From a checkpoint of a small mixture-of-experts model trained on Wikipedia.
Experts: 64 GeGLU neurons an expert, a softmax router, a shared expert of 64 neurons.
Below are experts of layer 8 (counted from 0) of a mixture-of-experts language model. Rows are named router (the router's row for the expert) and show model dimensions 0-223. Each number is 500 + 40 x the weight over its row's rms, rounded and kept within 0 to 999. Numbers have three digits each.
Before each expert's rows: "gets" lists some tokens that make up at least twice as much of what it gets as of all text. This comes from a sample of Wikipedia text that the model never trained on. Tokens count by the router's weight.

# expert 2
gets: "re", " re", " d", "u", " D", "im"
router:550492521492460484459487497540481487467487430485534520463477509504581603569505517494460454528479479614487504509437500499526523384473507543493437482483551491499467446499517543522543504472432540496518507544499454542493382498436494533475495554533521442455488568438459497427492475553452468518491549459620459587506506535523469493467503522516510524463461536535456428489559562555493425527536529511451479552537480545478585432424492512552480560512508482470467482615496495537496494513563468529497532490437569527475430598516544489550528487506499511496517451564459509463505444468535538479494518540502525493536524478489506502479505526536512446522524490496508496516528514534461542478422

# expert 6
gets: " S", " F", " R", "ac", " W", " L"
router:558441531531502400465488453575541543436499499492511507417445545464549457423405487481545480551472471500449500541471522455503510520501561483546510541456499450555499510485566495488545552477490529521586523493507442431450448465501490495477481499465486500486466502468487437495546521375487535493441510421503430522539540475491554485477495506516517482533522477581473543477525486467512501513421511548493518449538462523540523447463501498547429503518501492460432501530522468442535438476554502515456512487464440446493459496459525507579473517533516493494465490534486525447493502568520511532542512602512541520545544532528563480468463517537498475477578586579484551589483520537554449527429

# expert 14
gets: "z", "k", "ov", "os", "j", "n"
router:558458507550560449501472440516567480450576500453566523443475508448534479510460469475513484497556502522515525538497555472541546538455561485522495495461539475593500438484546441485492551485496519513508540521523534500484512478473451511525572483542508490539520594488533480522476488451523529519449595490517403545515515519513538511487474574476554467510480543537416435498538508483481430490444565542434462427557433507580504447531493436559408561524449396494432510552478465450522470460514521572442498552483455525477479542498516497512444535537516531465471499560437554467458493569507475481559509472544530530482501469463493457555509513499495461563495556527512497505447542521504516527554

# expert 47
gets: "and", " V", " R", " B", " number", "b"
router:503453531584481475457507528511488542461561412512541506468452509461516534503523468478501463527512487510461413507477484414537528500466557492535456470397485486572542491447534486491455622525487512537458533527524468464467511439490486462458502504440520508485518517442438484460567452442502519527434530473521430563583460468464529439455511512511510542552533522531469483441558543548441496452518578561430449468582511485526496473524470423558455519509501443496500487557537486442491474590487542561492470517493546427456483516428542474497516491578416496503487475572504543488478500491494478500485544524507534533516496498562461531486492469550443529497564551541511536548457505548475556533495

# expert 58
gets: ",", " and", " that", " which", " but", "),"
router:548484508546545487500494492526537523482487475505527530467469503469505522582465476464471478522482486468476513541442520459503577449485483594569458512475549514545483484467554514474469487506485504496475500483493419492489498491486520480514557468507525480441503555515495480420533484479492539537503602478532464511549502484516504483466428467527555537490512601481431463467528565512394445479452524567440461485511462541518592433497447480547494545476501438505466561545543473532535456503560519554489529587472483459480493506501526531538465538487455522451460456574482512371498433521493450461557574479508470520515487567503551457494545481612520508523617500519504485490437545480474535583479

# expert 3
gets: " World", " the", " F", "5", "–", " Cup"
router:532479503546529424515421448524533520415554445495554527474501544478560531517450525442466489545479474524512516562489501505487492547451552540558508491469493458522543467471572466449472563465407540520542513481519413427504460516495495482524513476470503509473476520476516486512478481502456544458456520458546479561551573473525457482447444544437506571500548577452525463471500491548454488491448524521498492430518512446520499403478507471490559472442507477478486561543569448443567463496529504507455546532480488465439468537438475535516494530525494539478442472470483568448481490531498428415503545562455512529533378456511479492432553532522492506595587522506502499528485541488532516532467

# expert 7
gets: "en", "on", "er", "el", "ed", " and"
router:496464518494476496463542464524518518481527494493515469438407554433508489446455447530425497516485472488460522497455519458465502466441500577536434460483505512516541462481487514494449539446447554540530504531526470482498522452455516487554513519510477473476559487495477499532463462529494510523476540500531453449496524424542477432508472537505501433534548497542414450499540527473492480557467540545441531543456530559535484466497489500570531524464497501457470507539524487517536475486523422509393528485462471509506464540462555537541485558555493491489420536551478567507484411532551423427566579568517486545564505513532522486491483443515511415504534539678539518434531461540503535529489

# expert 29
gets: "ak", "am", "ar", " K", "ay", "uk"
router:546423528602534536540467459557510487465542513448554526436492552495527515503465503529440438529474513532476515498453578464474542504466569527534507497471558515508571491439520494498462547503483553531538468510524503476476466502455467579464560481470540488456573529506470467485539487436516561495465497491520478463543505415537617482445451496547552524484476512467446418482534541495433407477447486609457474454530429513608490453480475443537520528509496508469447488588476454532572519482574484535448571548475493438499488505473510524514498519526530539492487524542511534479430545529529501550493529552502500566443467469547516483439486518507483492573523533473563491525487542531504516502493

# expert 57
gets: " of", " the", " as", " comm", " offic", " Comm"
router:541434499527486500434439447516589507433509499501521446422486530431528538497467472483524474505436524547440447546530546494509470508481578537489473453493509481478529478444539496478469518431464549504576521445561473483496445460516443501465508489537491434500564502485472442519512436469454499456491539421575488566529568476535499497485467517519487547530539473498462487478465523456425509489491470518459492534521452523482505411492479415475536526472459496424511550512539494478575447549605481525402524527430467473496456514460546522491442501495466504461512488499436474490459479521544481476542556536461503599561445536554533491458521506562536490531561509518501579516458569538539523543563

# expert 28
gets: " the", " a", " The", " an", "The", " his"
router:555465538590506511513518454507480561498506471496505588468523520485555566544498498488525490585466496610488507535430477497485508501461515535548443420470552495506489468470478464453507483460460540516548443500513442532479440520473465518498517500520527438476476589513441490488427505538525492505465526457488495554546523469540479488461490516554545527490557597483486403475549550479483466466501571521468434522511484505549538384408447488552476517461537495465401544492581462489515447465484500524487523506439524506416517518482499516570514499516456512466494498519474529453456485589500511457539532527469552560538448482531518460438577508517572466536578515508513526561471518508488523560537

# expert 25
gets: "im", "et", "ap", "op", "er", "am"
router:499471514482517513533444470528476484470524464458580527404482602499503527505461437528467492561513428520511548478484534500463480467481579519484458513489520527531515497477515414530468527500431550544431539499495482517486495431488515491486521519550559475486542519460454498555488549473499514482505575483559493509541531458549589502499438454510586470501492540574495420455520503491440407444508471544413471531530465554515527465441505492499528568472494475479426570638507491466544465468558473486487548525464480506448452535468474476554462592502426520469434501455479527493505476520479546528455523583597495514512478558518537523441488447508536490531532480525541498555475493520477493544491

# expert 8
gets: "v", "c", " c", "ol", " C", "l"
router:489480539482462484459448452513489485406472508513525529449445531455509493537513483466520474541431577487526535515466534495480508436422507492519518471514507384507483473503512464464445508471467551522523476471541493494459456500540482476540497539517531467482466543450535505454475425540485513546486667468533469543517551523486499465427452563450538556502550504561461484506534519506493518466493527564510482486519464507518500398450479489567433538538503483519490420630519503561507463485498453535463554508512374497446402567500476506519510518536505459417468459547485567509465503539564519483473501451474496529566468515505539446447508530547467457499529505531529558511501517536527515538491

# expert 17
gets: "r", "it", "o", "ion", "ell", "or"
router:484490559520539424574446515560451538444536506444517519406470553408501490534503445511470476510459495500547478524497593473508519421469562506545414498459535560549521527451540391493498505478445500514478538549477467468487536497481546473468486557478519524493479511461445448514534424439414512521443566481558493578553533527523511491467414532512496511407468523499496439445500501470450517483485463562493498520488425501573574448471510503482491551553538480502466529520470489515559493516587399543494509466484512485468451543478516557520513498541465496498477545570480500469456458541587495497468520570475514540539507544511505494488422501538473448479490490498487489537481535521496567551510

# expert 62
gets: " and", ",", " |", " with", "-", ";"
router:577430474511591501481515485561482549478447493504546506419474511415471533515479461488486486516466516520460441490440529475533550477479475503559496486547508512529522441401494532501453477456513535503531512480511496490436506511471486503464538470490474439481489560479446510473480477522485514497433578461539448531494465514530497417465475478543557567479537563518458473435484538470457452434490561545488459527523497532536521426482405465515496487479484466487490564488515461499534443485512488472463514588411494489443469537487520519573391587549476490512446519532497540446536471516542442451520528474511475567555483516534536451447530494557544496506615510605481562508442519531497538540494

# expert 31
gets: " p", " t", " l", " m", "p", " b"
router:560511507538481514430508461526471524439581531490555568491454530481558524512528493509506453499476489552425437508426477527521499465491510516588432444509524485492452456470513442524480527511472541473518464488508521455467452546429418508449467559505529495513502537430445507422512499491481535509456527475529442569520559477523481432486443524563562547490505516589473459514502529523489476473449623510485499485513501532542499475443470442522453565452468498438479488488551472465462484539521478488519513506513427445410465483463502531540487516529505499460469436555494551494479462543502460470495562518524585545520486513578551502517529411497563465574550532518540563496478487576481551545573

# expert 5
gets: " M", " D", " North", " New", " E", " B"
router:554454529508458464522461443515520511454535488534507555453457538519463528460467502470515433582513430518424455566472493498513503467478539477525503504435546427579461492486526504454435511490505552493566544555490450484493436467460470550479467478492494493478527562493444432492450490455497526525441511436504492616581554483482475446427498516532505562526508494533492442495527540541459511483462525542502469483445450507543564483512460473520483519471493527427501596557519471433504476547548519503413533570443493510470565531470464548550425532531459587473473486506452605508461530527516459495536508518457548538517457457570492500463586467538551485482547535508466542535482507521494535537483

# expert 39
gets: " g", " G", "g", "b", " com", " W"
router:534473513516519475483470449490540483428522527478560511456465611432506512559508452440500464504529427557439423493459552489482523449503523520548472448459508526537530457493478443511488507465516502415477568492509451470469498474458467485466537501509510484518559497443476445417506479444484516488438592462498383559553470503577518404438472482490524604506543524552516445479496518488484481482440535565451468453522463533522508473544460477497535583469541486444511590541510502466510474521551452512481505485455418497475493510486531536483479472542533494472494446525507552510455455535531495535475582550525546587523522547503535496467525482503558517549531553506479521520473487590533568525476

# expert 38
gets: " not", "c", " to", "id", " c", " ex"
router:524456519521552517501451440475560453447501533447523553468492564462539487549565576490515504442486468553520440538441549537462503482471520496499452374486434496492496451447474453445530519464532562482568565515533486416479473442469476521498563562471491470505472512448493492460468515546509561497470519407503458539514493501542455435427479491553537566450456523482485496455506521497475516421496568544474476498568452535538574422484458432502450561483547526478488528542549425489462511482530471557458556526488481424460481588497424492516484487491497479509466518543494521507554507525558505508569520522434567470528519514524502509467508555525480421526526529496472532543483550491529475558464

# expert 30
gets: " of", " to", " in", " for", " from", " with"
router:547475474524571468456490474532478588470497528507565518508444530454519520531504479467481489528449524559529417534433516444463558471483535551536468431473476492497483468423509515453485491433459495542563477495512483556491506496512466467486554499469514404453496529508468514484489447476474530515480573449517450511497491483570498428489482520554534515469533530448423462445518500522446446417520521578468472469516492534541558427439397472535484492478508442423455546514558452458526467500526462588446548494427468466442452530442577527532487547499477483513462501542504529431474477508530437469533501486493520573552489547514511459478485548542522418516513513547499540506420513484562528568540

# expert 49
gets: "r", "or", "st", " st", "am", "f"
router:514488611544499462430491477480511488495476442488556547497483542490561612476519406508471490514471481504492435511472521497498569444448534570550466473474477546523481463463482461471517532480467501503514536496429475504462474447445455581540514507478521482513506527443476530490537476490419492548520569487515436560487521516533501492472493529539533555536499556496490470461518562480490461463481441500453430490504464502537498377518519507549554573546545444472475527508529423518484503502525449540464534433508495483490479477482562551573546520563479497454396536588480556458568494537518480485512567559531499579599486470462543457454481452515553521539481510526501455546511476520504519568486

# expert 33
gets: "ed", "|", "%", "ing", " known", "ated"
router:493429518531523520487527504484531528475523461478514594504485540466509561530514486488458460508451493570476485569478522514445545479457537513532440470471588462503512456488552482455470515484444517546518531482526528505464478486498482486500543454495513498482538515469492491446458458503462537567494535470515404507507526473579495389453456533552553519468530547464398446420532517491452463430514505552455441501516500518522547422461434405585476562462431430457501474525523498492582492488502494525478482464447531413441493486404510479524507516505477520433516526514451472474441468511575496484502608481462526534469480574476523467476492462530484499510511447458537486503413510523571543532530

# expert 42
gets: "s", "ed", "ions", "es", "ation", "ations"
router:534466572508548471493489465487506554468499431432555526442476529470524574509520490476488504494496473544468470553471484437540515470448513524547431473461569492517477470450582497455438489495453489556528470470543484537505487505476497494500552478494523452447511560502438448451472450489445539523488536471528496563498526478517530446458459542549491520491447532498415479480567526505438479478509545571433480534551496566521580440459431412572464498446488455463467493528551432458575491483552479538463518474464596427459451542425573482558510512535496536456479501535461502436464493510539501436567529545495523478531509552467489467496508483504511447482483496541559463502411496514505561581527

# expert 53
gets: ",", "h", "ia", "o", "a", "al"
router:519457526567507489517498443568469505436486469488560494423526529465493549568548502493489486541449461458506511518481499493550569489459549526556479490503563469585522452472465468470454521522440534530542504549492456471438531508508541450498518478582538507505524598506509441478426430517490475516456517458561463553565549494537506509462430517480507551450480572510441404517544490499365456480471523590452493495491462486511571438502505515534516536525446448421426482537565500518543498500524519537464500549497507450466551495466546539537514555492448509494507533509487539425492516500504483469532524484471498581532433464517512425438534448518559461476529573530480470506477541500558543510514

# expert 4
gets: "a", "i", "u", "o", "ra", "e"
router:572458533577500478470520445556496488452553478489530523494452502432565510521497493458448435550464504519486486483493501479520494485441513507586474494459565509493532448466542471488475490504457578567533523512464504525489498513539481506456495453538492435484557541509470469434491496475461536518473522460525476537567510446495561473495446544509517447489451565540390423552577551501470455497477588541457389472506444553519550456496494431558495518492507486467482465541474492457573433492571443557423547480492531500456522567437522508541509435530499487476507482526504572484544485520504392529502528500562508586460460476578482420477500506485496469523501538508529535527506500486475584520498

# expert 23
gets: "-", " the", " St", " Air", " High", " air"
router:533449534575512486511522427488481548505482444545492490444466564408483569478492493549504449500513478513493499584492456414506466468424525523568512473490501426478489462463563513504506565518470525494600466470502477522503506497480452505490486508447507401494519579460470466444438500471491524501489504396498475540579563502519513454458515530507508503508539538505465491469527472564476482478471516505430493522474452509534527447515479415519464540517508499470439540446540465443528418538505520515479501474455506468465527522446506513578424461546393546450465498528474472457432507500491473514513499531490538545478406490579512459494524518539465546541572518554477519542472555551582523544425